config = dict(
    activation='swiglu',
    moe_layers=[0, 1, 2, 3, 4, 5, 6, 7, 8, 9],
    routed_scale=2.83,
    router_cosine_scale=10.0,
    lr_router=0.000877,
    n_kv_head=1,
    head_dim=64,
    rope_base=10000.0,
    qk_norm=True,
    attn_scale=0.125,
    parallel_block=False,
    batch_tokens=131072,
    seq_len=512,
)
Below are experts of layer 4 (counted from 0) of a mixture-of-experts language model. Rows are named router (the router's row for the expert), down (a neuron's output weights, with its number) and show model dimensions 0-191. Each number is 200 + 20 x the weight over its row's rms, rounded and kept within 0 to 999.
After each expert's rows: "comes before" lists some tokens at least twice as common just after its tokens as in all text. This comes from a sample of Wikipedia text that the model never trained on. Tokens count by the router's weight.

# expert 62
router,220,213,194,177,188,174,230,214,174,248,201,200,194,239,177,188,223,196,181,251,210,178,216,214,160,219,214,221,175,176,193,192,170,209,224,234,209,183,188,204,188,210,212,228,221,223,165,208,232,222,220,167,219,194,233,211,201,174,200,231,222,181,215,208,213,224,202,213,207,251,201,201,198,227,208,216,210,172,222,190,198,208,198,228,220,163,228,188,159,196,191,227,223,216,197,215,218,139,204,218,192,141,217,217,205,204,215,200,201,233,192,194,165,178,206,212,224,206,200,218,191,184,184,215,233,211,183,212,182,221,212,198,227,192,183,216,171,192,200,225,207,186,213,239,206,201,192,172,188,208,201,206,202,197,199,208,193,223,221,232,183,221,191,176,188,170,191,214,211,218,184,194,177,190,219,189,239,227,194,210,169,189,193,183,219,169,196,197,186,201,199,204
down0,182,218,175,192,206,196,222,228,170,182,179,177,188,210,198,200,178,204,230,171,182,175,214,240,206,224,198,229,208,202,223,216,193,206,220,227,205,226,201,180,171,154,208,229,178,161,203,209,188,191,189,173,203,154,205,224,225,181,232,194,189,228,214,248,188,219,243,203,206,217,162,197,167,226,185,201,222,199,193,190,221,219,239,209,210,229,177,231,194,213,195,185,185,173,190,230,178,201,205,193,216,243,218,212,219,155,161,167,178,178,199,195,187,211,230,197,220,206,216,230,216,216,209,203,207,199,186,184,179,176,187,183,233,189,208,189,202,214,216,184,196,181,170,216,223,176,219,210,234,198,189,215,191,201,155,202,194,200,229,189,202,174,200,214,192,181,207,206,217,217,188,202,158,196,201,190,209,182,200,202,211,176,177,204,190,199,197,152,207,186,196,149
comes before: " |", "%", "9", "8", "1", "6"

# expert 7
router,235,182,214,213,210,192,188,219,211,177,168,198,196,181,248,203,185,188,207,176,207,212,186,199,231,176,200,194,210,203,193,183,195,179,223,222,181,226,227,221,195,194,233,215,180,174,203,186,190,234,195,245,227,174,174,164,178,214,196,203,178,210,214,237,181,204,186,270,177,211,211,174,198,207,211,203,187,201,201,181,194,206,215,218,203,220,135,227,222,243,203,178,188,194,193,180,192,194,181,184,208,201,197,183,206,226,191,244,185,189,204,197,195,203,213,192,234,172,186,182,199,161,196,189,219,165,224,177,228,214,163,204,226,236,216,201,199,182,214,183,238,196,207,176,215,202,163,205,206,209,203,213,186,187,191,203,229,200,183,186,177,198,198,229,222,196,198,191,211,213,203,211,193,193,243,195,213,177,201,208,169,168,196,159,192,213,217,227,199,182,191,165
down0,212,208,190,183,163,202,206,198,222,146,243,214,222,204,210,168,184,210,192,206,200,200,208,203,210,223,163,201,198,208,227,209,178,187,228,177,201,169,253,187,171,216,178,190,209,185,201,178,167,207,178,200,200,185,183,219,206,187,184,216,243,196,213,183,222,203,172,165,181,232,195,203,209,218,221,217,204,220,182,153,162,208,190,237,185,185,205,222,200,184,204,167,193,185,173,187,218,215,172,194,231,207,211,185,176,182,202,210,198,212,219,193,179,157,217,207,216,238,196,196,160,213,210,189,189,204,202,183,213,216,188,227,211,166,222,177,220,171,189,189,185,199,175,162,202,217,189,191,206,221,199,195,206,207,196,195,237,195,204,187,206,181,206,203,208,207,188,211,201,203,201,198,186,217,236,199,188,175,221,183,210,216,169,200,210,176,191,212,202,172,214,194
comes before: " |", "'s", ",", " =", ";", " –"

# expert 27
router,183,172,123,168,209,232,189,189,232,234,200,214,182,231,172,224,191,212,206,187,188,192,208,232,217,174,162,184,225,202,195,205,163,223,206,189,202,205,196,233,208,235,184,193,211,188,215,222,202,213,196,181,202,212,182,178,199,217,197,220,166,200,173,189,189,201,236,219,199,215,219,215,235,201,149,178,211,169,203,210,189,208,194,226,213,171,190,213,217,232,189,166,237,199,208,187,200,172,211,188,191,218,201,223,225,206,190,224,190,216,194,184,177,216,191,210,196,218,199,185,209,200,234,203,236,231,197,166,196,183,206,182,216,228,167,212,193,183,194,156,205,180,199,176,218,218,207,195,209,200,187,220,198,194,230,214,203,211,206,195,184,190,190,202,236,237,236,213,206,195,226,181,185,202,199,205,188,194,212,181,171,192,218,201,170,183,180,236,204,168,240,188
down0,170,198,223,184,179,203,207,207,235,204,188,191,200,199,226,218,196,196,219,223,198,197,212,190,186,173,193,216,201,225,184,192,203,177,217,194,213,212,203,199,197,199,187,158,216,228,237,190,181,182,221,197,218,210,235,214,196,207,201,171,233,216,178,181,172,178,171,152,206,228,179,223,207,208,156,191,223,236,158,201,217,190,185,220,223,219,218,173,182,185,210,224,221,200,182,210,215,205,167,212,195,193,170,203,242,188,239,221,234,202,215,171,208,218,184,220,210,210,205,201,181,237,207,199,233,205,228,172,222,185,200,225,187,227,187,210,222,195,210,176,191,214,226,197,217,182,182,165,180,205,170,246,229,182,189,195,198,191,234,178,183,226,209,209,177,200,188,204,228,188,182,189,215,164,198,178,138,180,183,189,197,191,213,186,209,174,200,187,192,165,189,184
comes before: " the", " to", " by", " in", " a", " that"

# expert 48
router,226,205,242,173,199,213,236,235,184,202,182,193,207,207,232,209,211,182,218,209,213,193,164,223,200,193,164,239,194,198,203,187,163,192,190,220,203,204,208,213,186,197,207,223,227,181,176,208,220,196,199,167,209,194,233,215,242,225,223,198,190,210,214,200,203,212,207,191,211,203,201,203,169,200,204,250,208,207,149,190,191,159,206,208,194,183,175,177,193,195,204,213,214,200,205,138,212,208,193,222,227,213,213,188,191,186,230,195,225,213,182,207,211,199,202,197,236,190,227,198,168,162,213,230,198,175,165,193,232,230,196,231,205,217,217,196,200,168,213,176,216,200,199,212,221,206,163,195,202,200,199,179,191,179,143,198,190,208,215,225,215,213,167,207,214,227,145,192,190,213,177,169,195,174,196,187,180,180,225,193,192,203,218,180,239,183,175,204,198,197,196,194
down0,165,181,221,215,183,186,200,222,195,207,196,187,188,180,190,205,211,196,206,190,189,178,215,261,228,172,263,207,203,224,180,219,213,167,214,205,210,242,205,219,207,235,192,223,212,237,195,196,221,206,197,185,167,185,229,194,203,240,178,211,233,187,200,210,182,190,173,171,191,193,193,174,186,219,186,196,203,193,188,213,159,191,165,197,206,180,191,201,187,191,189,218,212,216,227,184,206,152,198,177,205,189,208,193,199,199,209,203,237,169,197,225,230,185,206,211,236,244,156,196,210,200,223,213,176,201,196,214,199,211,146,218,193,239,220,185,212,192,194,205,172,203,205,215,163,242,152,222,191,203,211,193,224,201,246,170,141,196,188,201,229,211,199,211,198,174,208,182,212,219,185,188,214,204,184,184,210,207,195,206,219,196,224,231,197,216,202,139,209,232,213,191
comes before: " and", " in", " of", " for", " to", "."

# expert 59
router,196,224,192,214,190,214,239,248,181,201,177,186,222,199,210,209,221,216,187,182,181,195,230,201,177,202,197,234,204,203,216,194,212,203,195,206,187,232,205,213,178,191,197,179,215,196,182,196,220,180,196,205,171,180,241,190,212,214,199,174,171,216,204,189,170,214,195,196,190,176,218,205,187,214,181,219,179,201,188,191,183,186,210,193,172,178,163,223,181,208,204,170,230,201,207,193,158,209,171,176,165,228,183,226,194,157,191,199,209,222,192,216,175,153,187,202,216,220,205,191,169,169,213,197,233,190,168,159,208,209,194,248,231,204,185,232,220,239,218,197,225,188,174,219,235,205,209,199,209,197,189,206,210,195,218,171,187,197,216,192,213,188,165,178,207,217,224,233,214,167,195,206,205,189,215,191,161,173,151,194,182,205,207,185,205,183,193,191,179,167,204,180
down0,161,194,212,223,193,223,220,182,208,193,209,193,224,221,175,202,197,204,180,189,194,262,211,224,199,232,184,218,199,203,182,219,227,202,202,246,192,199,191,195,215,200,220,210,169,220,211,167,217,201,179,173,226,166,190,201,202,183,172,224,211,245,192,200,192,184,190,188,144,168,195,195,194,189,230,188,194,213,172,244,193,203,205,249,208,228,182,214,192,154,254,210,211,199,211,188,209,161,191,208,204,191,201,198,171,207,167,213,215,200,222,182,211,199,192,181,181,234,194,209,175,182,236,160,185,211,208,209,193,213,216,199,228,189,203,171,203,198,216,182,223,208,187,190,182,190,185,210,193,181,179,210,192,220,216,180,197,185,220,197,202,212,204,230,187,183,197,228,217,214,206,202,208,219,201,230,200,160,221,205,188,209,161,203,171,171,185,198,199,192,231,204
comes before: "\n", " ", " Nominated", " —", " 4:", " Won"

# expert 18
router,216,237,173,180,181,194,209,200,246,205,230,182,226,209,178,181,186,200,177,212,225,202,189,225,167,200,195,221,235,196,176,203,181,228,210,198,232,174,203,225,199,222,219,199,221,212,204,215,197,214,175,203,156,228,204,236,215,240,195,190,215,204,201,215,260,195,199,187,180,221,175,229,207,181,263,153,198,229,229,193,180,200,174,201,226,190,188,185,205,171,196,225,187,206,175,199,220,176,213,196,168,193,206,178,198,226,212,221,209,187,233,181,190,191,203,180,212,178,174,247,170,218,198,180,199,202,205,224,186,205,170,187,230,176,219,200,172,170,182,175,205,181,174,208,170,232,216,177,207,162,201,174,208,199,215,227,212,211,197,199,189,194,189,194,201,205,145,178,204,227,227,201,183,194,187,200,221,244,198,193,201,207,211,209,178,213,161,220,195,172,212,197
down0,192,202,198,207,214,186,225,171,225,179,227,216,202,218,202,185,214,202,182,217,228,181,166,207,191,233,194,176,200,189,199,158,198,204,221,202,180,213,244,155,195,201,178,236,189,207,217,215,162,185,210,197,239,179,157,205,210,185,186,189,188,208,201,191,216,237,203,219,214,187,204,200,228,174,214,216,175,182,160,246,203,222,203,202,182,217,200,203,197,170,196,227,176,198,173,214,219,213,204,208,233,191,215,161,163,191,215,237,216,184,212,175,180,159,183,201,192,211,169,178,185,183,227,185,207,232,217,231,169,187,230,170,198,168,194,225,198,192,183,221,180,186,191,175,185,199,207,229,188,187,176,193,204,200,161,212,191,187,183,221,180,208,226,176,195,176,198,191,201,244,228,204,224,200,208,208,221,209,229,190,193,185,195,211,183,224,216,198,154,184,189,186
comes before: " the", " in", " to", " with", " by", " a"

# expert 42
router,221,203,200,193,201,191,174,182,205,211,188,216,170,206,203,207,220,200,227,185,184,207,219,180,234,196,182,184,163,190,241,194,166,206,210,168,205,202,192,166,195,194,164,199,189,187,185,218,205,216,204,218,223,215,214,179,179,185,217,216,228,201,192,128,258,173,201,192,203,145,229,189,234,231,212,192,187,187,228,226,224,158,227,210,217,215,213,222,209,218,193,193,179,207,186,196,189,241,194,229,230,224,224,201,198,184,183,245,203,179,228,191,207,227,189,196,194,189,221,206,188,183,188,186,212,197,219,178,173,216,187,186,208,185,199,239,213,230,184,196,191,217,198,172,190,221,202,211,191,219,214,227,224,219,197,197,197,173,195,211,201,189,203,165,206,186,207,225,205,201,213,195,193,229,206,189,201,174,184,195,208,210,173,207,213,170,194,171,218,214,179,217
down0,222,215,219,169,197,187,205,167,169,233,179,233,169,191,205,185,204,177,185,209,217,186,200,243,191,212,176,201,163,178,200,186,180,203,183,204,219,190,193,203,193,213,190,198,195,166,188,195,171,172,201,185,190,197,191,171,201,233,212,182,195,211,212,192,210,201,215,174,202,190,181,220,214,178,191,206,177,195,175,196,210,187,170,204,219,202,216,183,204,206,178,219,236,198,192,188,201,237,197,174,231,196,155,200,201,220,166,233,157,220,222,218,165,242,177,190,189,212,220,204,204,177,156,202,175,176,190,169,205,192,199,199,221,191,190,174,200,180,198,227,168,198,210,175,194,214,179,155,223,222,239,164,210,236,192,185,181,204,205,205,229,190,225,213,224,235,220,228,192,179,205,197,221,170,199,227,193,218,191,184,216,181,203,192,190,213,210,185,218,165,197,162
comes before: " the", " a", " which", " an", " St", " his"

# expert 3
router,192,202,208,196,228,204,193,167,177,172,199,223,192,203,197,164,209,226,207,196,188,215,193,176,226,219,205,204,145,234,214,206,215,195,192,166,191,212,226,191,171,181,178,190,224,201,208,198,180,195,210,185,202,176,176,173,182,209,207,209,211,181,200,219,199,189,214,210,187,231,211,222,222,202,197,163,214,212,190,235,184,205,216,200,194,200,218,203,215,199,235,220,194,212,212,256,200,196,211,216,207,193,161,231,201,234,133,170,186,221,201,222,241,208,217,215,187,189,165,200,226,181,186,195,226,212,199,195,172,189,215,229,202,178,182,197,200,196,186,164,186,229,214,172,197,151,203,214,190,195,204,198,188,223,179,188,227,201,229,186,179,199,194,219,174,159,179,202,205,201,187,198,187,209,228,239,160,215,210,221,216,209,180,196,190,210,239,228,176,160,240,183
down0,200,221,184,205,195,217,232,230,214,213,201,204,202,206,219,219,171,250,186,181,207,183,172,173,196,196,202,226,187,222,246,229,208,235,219,196,216,196,192,200,184,208,182,237,183,200,192,204,202,204,196,204,222,170,205,253,195,197,216,193,201,194,220,171,161,238,227,183,189,225,260,159,214,201,204,180,204,220,187,222,207,154,232,185,198,173,226,194,208,212,178,214,179,208,192,195,208,188,177,213,177,204,186,206,210,218,201,187,181,244,174,203,188,176,187,186,223,160,190,235,187,221,194,233,171,199,192,202,221,184,174,242,209,207,201,195,205,221,206,188,205,225,190,176,220,201,190,207,198,195,232,195,223,194,181,201,204,208,202,198,193,191,206,193,207,194,245,170,208,196,183,170,199,175,203,162,186,228,218,208,216,200,206,189,200,230,215,227,163,206,218,205
comes before: " |", " is", " were", " are", "%", " had"

# expert 31
router,185,221,217,201,187,230,204,177,156,201,214,196,239,201,175,197,171,215,205,195,218,211,191,214,221,181,192,176,210,227,195,229,215,221,185,210,180,175,190,211,207,198,185,197,209,188,219,210,191,189,200,200,174,207,206,201,212,235,215,198,211,208,202,251,185,160,228,223,201,156,198,191,141,186,206,184,198,219,210,164,221,210,166,184,217,233,246,214,202,225,179,167,147,142,197,198,194,229,198,188,207,191,199,213,134,198,186,178,198,188,197,216,212,222,195,160,160,201,205,225,180,235,177,219,191,201,195,200,197,191,188,229,175,210,197,187,219,236,217,184,169,184,181,207,212,160,223,204,186,207,197,189,205,195,172,213,178,185,201,219,197,197,217,220,230,213,195,204,186,180,184,179,226,195,181,189,198,148,181,184,235,215,179,209,185,209,214,200,184,233,187,201
down0,235,238,233,190,232,194,218,182,223,216,185,237,206,174,207,201,197,221,194,162,207,203,192,216,189,201,215,196,218,211,222,189,206,194,199,193,185,245,161,233,225,164,206,215,203,166,167,191,210,201,206,197,193,182,214,201,234,218,211,175,191,200,204,218,171,165,195,200,213,224,182,186,173,186,198,222,193,198,203,189,215,189,199,218,195,227,195,206,217,230,221,218,211,170,179,224,220,206,192,204,213,177,173,210,208,207,195,225,222,188,190,195,189,197,230,176,190,202,206,209,179,198,201,207,189,208,187,188,202,214,206,218,194,180,196,179,220,223,197,214,200,210,189,174,210,202,177,204,217,163,196,180,194,198,184,181,227,201,219,210,204,213,225,203,209,202,211,220,231,192,197,190,175,177,208,217,205,222,188,202,175,207,188,250,170,208,202,190,196,214,209,210
comes before: "\n", "-", "=", ")", "===", "=="

# expert 56
router,230,195,193,187,183,228,232,170,188,228,198,213,176,244,249,157,141,207,247,220,205,198,193,228,201,204,214,230,193,197,220,164,210,178,207,221,183,211,242,207,161,178,190,210,225,201,204,177,204,197,180,203,241,215,189,204,235,216,226,193,193,190,241,190,195,196,202,176,167,199,181,178,169,180,194,250,180,203,219,205,212,191,237,167,201,205,206,201,195,228,228,234,223,203,195,218,197,213,212,185,197,202,177,199,203,194,181,188,179,165,200,194,197,213,166,217,213,179,235,209,232,215,163,196,195,162,209,196,204,215,208,206,175,218,186,186,221,221,203,210,152,230,208,190,187,221,157,253,206,223,195,194,207,202,158,224,220,202,262,205,206,180,202,217,192,198,207,220,209,200,170,189,185,182,198,208,163,159,194,219,170,205,207,187,186,201,210,167,219,204,203,187
down0,187,243,193,181,200,224,171,200,209,225,181,212,203,188,167,247,169,209,223,235,220,236,214,181,207,197,203,207,188,178,190,209,214,182,246,226,183,221,193,190,207,179,180,203,232,223,218,187,195,229,180,189,205,234,196,203,219,231,178,167,213,226,254,227,179,180,209,221,225,199,155,225,183,201,196,202,224,213,231,212,215,211,177,188,196,191,177,177,230,174,217,246,200,258,217,189,233,186,169,173,195,191,213,251,216,220,208,215,211,225,212,201,195,180,208,199,204,198,202,211,234,194,236,207,197,209,188,204,208,207,169,247,194,191,185,216,229,153,202,211,216,206,193,199,173,207,187,186,202,200,184,188,210,215,191,223,197,201,226,223,232,197,180,233,153,186,178,220,174,220,218,182,188,202,204,187,193,206,201,233,210,250,216,222,162,190,185,213,197,174,214,225
comes before: "\n", " ", ";", "pt", "%", "4"

# expert 49
router,191,184,194,198,230,213,225,217,175,223,229,209,176,210,186,197,196,224,191,163,163,198,214,213,210,185,214,183,190,202,178,184,207,176,219,194,193,212,188,199,235,196,201,177,230,212,217,194,193,186,222,166,144,219,174,188,193,208,188,181,261,197,217,220,184,158,184,210,218,162,181,188,178,212,186,179,207,198,226,177,223,211,205,188,183,206,237,198,195,152,189,217,191,198,208,204,179,215,194,187,209,173,192,231,173,165,194,183,168,202,231,201,210,233,224,215,169,202,200,239,226,246,183,223,194,188,207,190,178,165,181,167,208,184,211,194,211,240,246,162,182,213,209,199,193,141,193,207,167,226,198,240,205,207,195,235,183,191,185,211,222,214,204,186,207,209,206,209,220,219,203,211,198,210,191,204,220,174,181,227,183,222,164,226,211,176,227,209,216,193,191,184
down0,179,185,214,147,235,184,193,201,240,183,209,200,177,157,224,201,214,205,203,207,222,171,222,194,203,170,226,168,185,241,192,191,194,218,211,197,189,228,208,168,228,215,252,180,199,242,199,211,223,226,218,194,232,223,207,185,216,214,190,209,163,205,228,213,175,217,191,214,183,231,224,177,210,177,230,218,152,213,223,187,224,196,174,186,203,225,194,244,223,211,161,185,198,204,226,203,217,203,201,221,221,205,237,238,185,185,206,198,204,204,201,192,202,240,217,183,185,183,208,199,197,205,193,233,186,212,192,216,186,189,197,220,199,199,218,198,186,169,247,196,206,168,192,195,190,186,238,205,173,193,209,176,208,193,167,177,165,190,201,169,244,208,207,204,214,162,191,189,195,188,209,165,201,204,197,224,225,183,204,211,201,179,209,183,195,203,206,210,207,185,184,205
comes before: "\n", "The", "==", " ==", "===", "In"

# expert 9
router,182,188,194,206,211,196,198,208,197,180,202,216,198,210,207,181,201,220,256,203,230,210,226,196,212,221,176,192,184,234,197,221,171,163,219,164,198,225,203,192,176,209,220,189,224,180,225,198,180,182,232,197,194,189,187,212,155,224,199,167,174,205,186,187,202,193,201,172,202,213,227,209,197,191,207,202,202,232,180,214,179,206,212,203,177,210,192,218,218,219,236,206,215,213,194,229,186,201,186,210,199,207,139,219,192,218,166,204,187,217,213,239,221,208,170,201,205,233,184,210,187,183,188,193,170,236,172,175,202,167,253,209,218,204,217,195,196,213,196,181,225,216,186,153,213,195,218,196,229,189,202,238,177,231,225,188,221,155,204,201,182,213,202,184,183,165,223,213,212,199,178,183,191,191,221,197,187,211,223,204,221,207,170,195,232,229,235,197,172,216,204,179
down0,209,192,205,174,194,229,226,151,187,224,235,175,148,213,179,190,190,208,190,181,179,205,270,214,223,207,189,218,192,189,187,217,209,222,209,180,209,174,221,196,178,202,186,217,176,207,213,204,236,194,215,203,222,192,193,184,203,179,209,236,181,217,216,187,186,169,226,194,197,200,201,230,192,228,197,212,247,191,185,200,174,244,211,202,217,225,203,232,201,211,224,184,213,210,160,209,167,212,206,192,219,224,162,213,202,217,184,184,159,222,197,193,178,176,188,221,200,219,191,247,189,188,205,186,162,163,227,186,210,230,153,198,187,182,216,225,187,207,183,216,196,177,219,177,229,191,210,188,188,224,209,210,220,161,215,200,197,231,206,208,216,199,226,163,199,205,188,198,181,213,223,213,230,213,223,219,199,190,204,220,203,178,178,205,151,188,171,214,187,199,193,200
comes before: " the", " he", " The", " a", " it", " they"

# expert 44
router,194,197,219,224,218,188,199,209,188,162,226,187,190,188,193,187,211,181,195,205,238,232,169,212,176,182,236,165,228,217,234,179,227,227,185,176,210,194,204,236,196,201,216,190,208,170,199,231,182,189,176,196,205,216,227,222,228,213,176,200,190,166,197,189,217,215,167,176,204,199,242,203,217,189,218,174,215,220,224,239,228,181,202,174,196,179,184,220,188,189,196,231,177,168,197,216,217,206,198,183,215,196,203,180,186,222,188,183,207,215,187,212,246,175,218,214,192,193,146,179,147,215,211,179,192,211,200,197,217,224,181,200,220,213,168,196,199,200,212,196,220,236,197,202,227,190,218,161,153,180,215,195,211,174,225,214,225,188,213,176,211,189,182,236,177,222,216,213,213,204,203,189,234,193,200,176,190,172,192,232,226,236,190,211,209,217,199,241,186,179,227,182
down0,215,224,206,213,182,159,209,202,193,215,226,160,218,212,185,160,200,191,175,200,188,219,201,247,182,173,182,178,211,201,214,218,208,173,185,166,195,207,215,213,179,205,220,176,225,226,223,206,189,198,190,199,212,238,170,225,201,191,184,215,212,229,210,263,190,179,210,186,185,169,189,194,165,198,195,189,229,240,240,168,175,219,180,194,234,215,177,219,215,221,210,241,220,168,201,204,193,182,175,165,196,192,225,195,202,168,211,170,192,185,194,213,240,195,161,165,209,204,203,177,204,196,204,206,228,214,203,206,148,203,217,202,212,185,208,219,198,222,211,189,228,179,176,237,209,189,196,195,161,194,222,214,175,210,181,216,200,202,203,186,195,226,209,219,189,184,143,206,208,181,233,201,157,171,189,205,167,215,173,181,203,203,186,181,182,190,221,212,221,196,218,191
comes before: " 0", "\n", " ", " 1", " —", " 2"

# expert 55
router,203,233,171,214,194,204,226,201,159,186,163,198,192,210,210,193,228,189,173,174,153,184,207,178,217,194,191,201,227,224,202,212,179,209,210,159,242,197,219,217,195,189,205,200,203,177,218,204,201,191,205,180,159,187,194,233,197,210,200,178,181,234,190,219,217,194,179,187,199,205,182,244,205,211,192,162,225,204,200,183,179,181,211,197,230,180,208,184,206,184,194,211,203,170,173,205,189,240,194,216,218,189,163,236,206,184,171,202,136,192,208,169,211,227,204,205,183,230,190,199,190,161,203,200,169,199,232,207,165,182,198,207,179,183,192,175,190,199,200,204,205,220,205,202,214,201,227,194,187,218,219,187,219,197,180,213,195,189,200,171,202,227,230,237,183,156,215,221,193,179,219,191,196,202,213,206,223,233,193,199,194,224,198,184,171,211,175,189,195,178,228,184
down0,223,185,169,177,216,173,193,186,183,191,192,192,189,190,195,173,178,227,248,165,169,206,213,193,206,198,184,180,217,190,236,180,193,233,230,175,224,204,197,213,213,177,182,220,195,218,196,192,164,201,182,185,204,181,206,224,225,203,191,174,195,183,205,197,187,187,222,182,201,228,177,229,164,193,193,208,213,182,220,212,179,207,193,179,187,184,202,193,193,226,195,235,244,204,221,196,219,208,194,210,161,223,173,174,226,223,205,234,146,167,174,175,202,197,217,200,197,212,233,229,222,214,203,193,213,196,229,159,213,174,193,226,185,187,251,154,179,193,175,203,202,213,160,168,190,221,223,206,211,184,200,198,205,216,214,220,188,164,162,162,192,167,192,212,177,191,216,195,171,201,205,200,216,221,211,193,234,212,195,187,219,244,212,209,191,222,225,191,208,175,196,196
comes before: "\n", " was", "The", " is", "In", "=="

# expert 41
router,175,184,180,207,177,202,164,181,201,175,205,201,223,190,184,178,212,218,211,227,247,211,187,183,240,219,188,174,149,206,208,168,227,221,132,234,175,224,169,206,210,205,215,181,203,193,237,201,153,205,206,184,204,197,232,210,212,181,180,191,193,184,202,160,225,211,195,182,195,177,205,213,207,170,229,215,195,201,214,248,194,184,200,199,190,218,217,208,220,225,201,225,176,180,181,179,181,184,210,186,180,230,208,181,187,223,172,191,220,186,199,235,217,176,216,169,199,195,201,198,191,185,206,167,210,241,213,177,239,223,201,214,204,181,170,197,195,211,209,229,219,212,206,156,211,233,229,181,213,202,176,212,207,226,198,197,207,166,193,204,219,197,192,187,216,242,214,207,213,198,158,204,201,157,210,212,150,202,209,204,197,206,192,164,197,175,186,205,207,200,195,210
down0,214,199,187,218,184,217,210,214,165,167,217,187,221,188,181,185,212,198,205,210,199,188,209,174,217,233,197,199,186,198,219,212,238,213,204,180,190,189,207,153,188,228,188,195,213,227,211,218,203,222,201,210,186,186,220,196,214,146,207,192,210,203,194,209,185,172,188,181,174,205,201,193,198,219,194,218,230,177,201,220,199,185,208,157,198,176,210,203,211,218,228,211,204,189,210,177,182,179,176,156,194,201,186,239,204,170,214,196,229,208,214,241,224,187,195,183,219,192,182,176,173,186,237,198,201,169,203,230,217,218,182,190,223,193,201,181,232,217,224,180,218,191,214,198,190,199,210,229,173,245,280,153,208,181,199,221,238,197,179,210,220,203,183,193,188,251,168,200,238,215,208,212,214,198,197,198,176,194,166,210,190,202,191,217,223,219,211,193,186,187,215,195
comes before: "\n", " ", "-", "|", " 0", " been"

# expert 1
router,190,208,243,196,216,212,210,211,198,199,186,189,204,187,198,236,212,202,190,180,198,192,158,191,168,203,192,193,235,193,201,224,191,202,206,173,232,207,251,187,198,222,199,214,232,181,196,213,185,181,223,189,179,208,238,215,166,189,229,160,206,213,194,205,248,204,173,150,193,172,173,253,185,224,180,214,211,179,213,197,227,169,257,204,206,202,219,210,189,207,211,249,232,222,189,167,201,229,187,195,200,256,183,184,204,224,197,236,221,222,209,196,208,214,182,206,203,223,196,209,175,166,203,239,155,218,192,176,244,196,180,207,207,193,234,190,188,189,168,197,208,197,202,210,214,226,215,217,227,196,193,172,174,191,215,194,213,215,200,216,208,200,193,209,183,199,231,210,193,188,197,188,181,209,200,233,223,197,202,211,176,200,175,204,249,193,211,198,224,244,206,211
down0,186,205,170,199,193,185,190,217,203,182,204,216,211,191,225,185,170,216,195,231,222,182,235,225,189,198,229,198,178,202,208,192,191,200,187,217,187,211,166,179,202,195,174,207,171,197,195,206,212,189,205,206,230,189,176,175,234,209,221,245,191,176,218,156,172,183,216,230,167,239,219,159,213,204,227,206,191,190,173,236,222,223,180,235,197,207,213,195,221,217,190,151,208,167,185,212,177,220,205,218,233,157,232,207,183,200,212,162,204,196,223,186,222,221,209,203,222,150,220,186,213,208,211,190,198,201,215,217,202,200,217,187,185,201,168,216,214,202,212,212,196,202,225,193,218,184,172,191,181,180,206,222,208,214,201,197,181,176,227,202,183,217,187,185,240,214,184,205,205,179,196,208,225,203,159,187,171,184,207,192,211,187,220,178,226,196,181,211,159,155,188,197
comes before: "\n", " The", " In", " He", " It", " This"

# expert 19
router,200,206,222,190,160,215,185,202,245,180,223,184,212,195,222,198,199,206,170,217,206,226,224,206,187,233,200,185,174,199,159,198,187,199,168,220,221,190,220,199,193,229,207,187,246,215,216,190,204,216,190,195,207,201,214,216,184,200,205,200,189,199,190,185,230,191,177,224,190,215,208,189,186,204,226,189,206,179,220,219,200,201,226,190,232,173,194,206,205,194,203,210,181,196,185,197,215,165,221,245,187,181,191,217,180,214,172,206,250,208,210,239,208,201,201,229,204,207,220,200,186,191,177,160,213,235,232,187,213,235,192,198,212,175,195,210,204,146,196,192,221,189,216,206,209,198,200,179,161,195,178,192,191,216,196,198,196,215,224,215,188,208,209,165,199,221,171,175,225,189,191,201,192,181,214,217,207,215,199,203,200,182,153,168,194,199,178,214,195,164,207,228
down0,184,192,197,186,198,213,211,185,194,211,173,179,220,172,229,220,198,199,205,243,186,173,191,217,211,196,179,152,189,191,195,183,201,211,204,201,172,200,216,194,176,169,192,177,201,181,166,210,183,188,215,221,188,163,222,214,170,207,146,215,211,183,242,178,144,167,197,189,171,202,170,207,208,201,212,234,173,212,182,183,189,226,231,187,164,206,197,190,202,190,208,202,213,227,233,190,230,184,195,201,206,165,164,188,215,192,172,206,164,208,209,222,206,171,185,191,206,217,247,174,190,200,182,214,205,204,214,191,179,206,222,188,196,200,166,219,218,173,180,198,183,192,174,199,203,161,165,184,218,208,198,200,193,185,216,212,169,249,187,179,185,218,212,191,201,200,217,241,198,194,201,206,198,174,198,219,216,192,160,202,204,184,210,187,181,190,194,176,224,216,197,168
comes before: " |", ";", " as", " not", " than", " /"